{
  "experts_per_token": 1,
  "router_score": "softmax",
  "router_z_loss": 0.001,
  "vocab_size": 10045,
  "beta1": 0.95,
  "steps": 3798
}
Below are experts of layer 3 (counted from 0) of a mixture-of-experts language model. Rows are named router (the router's row for the expert), gate (a neuron's input weights, with its number), up (a neuron's input weights, with its number), down (a neuron's output weights, with its number) and show model dimensions 0-127. Each number is 500 + 50 x the weight over its row's rms, rounded and kept within 0 to 999. Numbers have three digits each.
After each expert's rows: "comes before" lists some tokens at least twice as common just after its tokens as in all text; "mostly gets" lists some tokens that are sent to it at least half of the time. This comes from a sample of Wikipedia text that the model never trained on. Tokens count by the router's weight.

# expert 22
router:516512499600428465491547471591513511575621484500510459408461523541526406472450497463392594629482480530486430563470515511404474540508485525480496538472486499525476474456524476449571533530502591559563489501464467504491448536546522504547525567455464499438542480409505565565509492538536466508482493483366604427477461447479451465531502494491532617509507647510502525529500467406569487473444
gate0:522499554536392423524589491546480482587506543477602511523443528567546364434475542536497560471447498552559581559476496482484444487445498460599467592513502483524475457528525463511546551533540627474516542457466451492443405440560492505559568493575461558442538600494599517510480542503436544573434499517512549499424442579489478382479494481483546508523488501457556506528430423524515485545483
up0:507451459476461485539446495540501450487529505511500563450449548511516499507537572586532525560413560549515522478480560527453439457408542445486537516590515477500429469486438468381541544452449553432460468401575471572461520479538491469520534534549391476528586556444523507387522546508438490422449520573476655443501428589478517524429530578457564604488476487459482458510443471491555501462466
down0:537430589445426492532554422464526508447494560509526509494500470487464418487369463526501474459524586543573450489484427525415553499493607495509448526473480486449556507433451571572543384574482610570465490500483530517534430478452500515488512540477506558511510490624506444550463401545523502552514519447548578509525512499499499475606629447515450475431487570454543509540567454535505571429515
comes before: "\n", "| ", "|", "\n\n", "201", "/ "
mostly gets: "|", "first ", "March ", " ", "years ", "same "

# expert 5
router:557489519425550552490516603524503449521539456449392584429489492520498484513506405434460487464450565509478450538412506530508557526524465439475503449524487410532498412417496481459511545487435554498549514593455486525498426534554536447492561439510544391459553466508604611560498520451505448450432474486491550508543394506492490479500550547480485553473550503460511599519557632371473498510457
gate0:485554539534546474530405589541472433500510513488619460427460561438522497470486417459582526529495518424494457528461431566519527534405535435530473544433462436488461451437503521404470401486527499470562532510492465482479512514393488458444464399522469545502500424518447454477487654438542512453522526476543465531489523484435455439571534529446580475417465449526590466575463465455521467405490
up0:559428543422539449515545521535527475524401542504522514536548473524481488511491554535484540481500581500581445468479488459533518496565450593485498343512421487559600525612514448501530472378404458541494534597497486538518492494523408556625576579469507455447511529544527517499518412476490534516486543562372532488442534486478562542562507440507457512518413514450476527439510438515500564477547
down0:451547568517507439510514484531465551568466471500490432515504534510456517510466536538479487472494463485600475539490549463507522504532439449496556512512530476435481512515593448390524489559533381492514592554553561513516491536455527432539470513449511448504460366611537504557424492315511525555394490439447476472446534596570520496473509498392491539508494396507473567572572491435461491453524
comes before: "the ", "a ", "his ", "be ", "he ", "its "
mostly gets: "and ", "with ", "which ", "but ", "to ", "until "

# expert 9
router:534530459587470412426529516536488471543477441602460480447472536597511378449511437498484485615509483466425459566483572509453507570551498464488445503462478428518544434470487492452506563439539589458547513532460523525425486539593547455676490518534510472596494460565531433468476399467545517402562492470493478524482588538503430463500544528562553511453543508491478520518570491512503467525425
gate0:445501495494549487535439548523572496472482436495552524441494548535470481630488489497505589594541543437438416469555552476486540530472567497566453539477419572464554564471523543413454418452560410489482523507519485538553469568509435398534521450540472440487514498466508605479509456507564460426528450599552480621565403485521466467440584558499550522530528468483499432544450427523416489444518
up0:390454569387462502483489455492471508554468552449523538532452462504584544609468534529521569567421523476429577519459581427518503496477550474548613452471471522610530413528523513489517505518495507475476595446438460514443570498550391481431453446519431565463482447392569543529513447488476461466517491478623427456539527489492538496558500499456425496414575455521500521552479564531518483512463
down0:533529493503467617408431490532538583522412413559534521510554546490487469476452542553470473486526500541507531392509489431412536593523453497452564401430440581442550533508551521526537502452547490540405569592534503425392549462476509422467560537409431483499560473493551548483508472461510517518585485493588498529564527566488520533504499474459419460527543450471514525507473431455584578473426
comes before: "of ", "and ", "(", "to ", "in ", "on "
mostly gets: "mitted ", "number ", "ass ", "ights ", "azz ", "anks "

# expert 23
router:487567488450496517488574566541530425561557478537522487468545547512550509489521480495433503639418569454513428556432537567420544456575422468449439487468493507547551485419548442427540499520558549482583447568437545577436470541550532441502462491530544464436552533452542631533487453479547468432439446452494553458523551446428441446497444543450566542499554475466466521442538519416507446459561
gate0:477473496487525463526567491441512611498523570488488559519590516436559484563497569603573462458437490399565544445464534489487474362540491427466543490532490497486483522473500435559429478567491584405560482561495475493522496500481492519490516510438430470511565434497566474585508494363586398414484484508516492450548486489483466478444614563517470502539475543507484429528505446488555502364516
up0:473556457575408496459474493512487489475403410522516540453410535485424478447498501442401555524510506567462336567503480449529498671473513544477539497395532392541477565573463529482566561461453552502454526440518513464470511511562489479531424536559546497441452534502482536429522486529527509487565454508472518458443556508478544546537444494499530424478574496511523609582533563508469492551451
down0:538506505511393475505443548582477352480534582471463477399461459525455503463450534464506560462537464524533502486517484498462528568496402536479491588471539490532517499622481448477438533455435532441603560512525491546513523473465470518525433473435487524410435512500511555479507412509586500447521523516406482449494532409508487479496532384534385448590525486527470495579516571426588492534417
comes before: ", ", "- ", "–", "s ", ")", ") "
mostly gets: "* ", "\\", ") ", "tack", "—", "\n    "

# expert 7
router:487573499470415453462532568534522474526582472540548551479511507516519466506435460404493409609484532416464482552477542483529561521516459473472480429511489499528560571460508422447516496681468575492533460537472562531516598549430522433554512561490519468578531582474556461522467424464534436477426469475402537400552497509478476454560390545515576521548508477449480533421537518506464463454543
gate0:610514471513452526505511464547493566455500521470416583507589483472448527552598438513418515400461437409458515472494514558467481571541553390540542485402531555471540462452487424402567494477556480488486412470511467471504537467579492454462502482558489468562457518436497504392511483637448536518509432453456508505498553491499478503525540486450506579484606466500553525495504652487546456539522
up0:553507499519526566532498389576469532501434417468508539470461489489441385434569444477483538486458489482454569515492515502530540464552452466535584522457437465472487456533514427507550514555456552514562509441420478476434534518574431583499459609510480491513481407477436527566537555554481530474505442396500548516365540524530527590570485524464460380557496476465471475549535547570485476469635
down0:435406492456517501539555462469526419561473427531517494459539575522498477461454539601458523416478489509511479532502489459473469496531544475487490485477559474417489391485491560458567411504459515537617530409537536441416565530569487492560453602490399459542511509471487429511487392430478508566505447496492458566457492542615447557452433432553421570583506528490498476514414562512417533475508
comes before: ", ", ". ", "\n", "'", ": ", "-"
mostly gets: "io", "ica", "ara", "ata", "itor", "ator"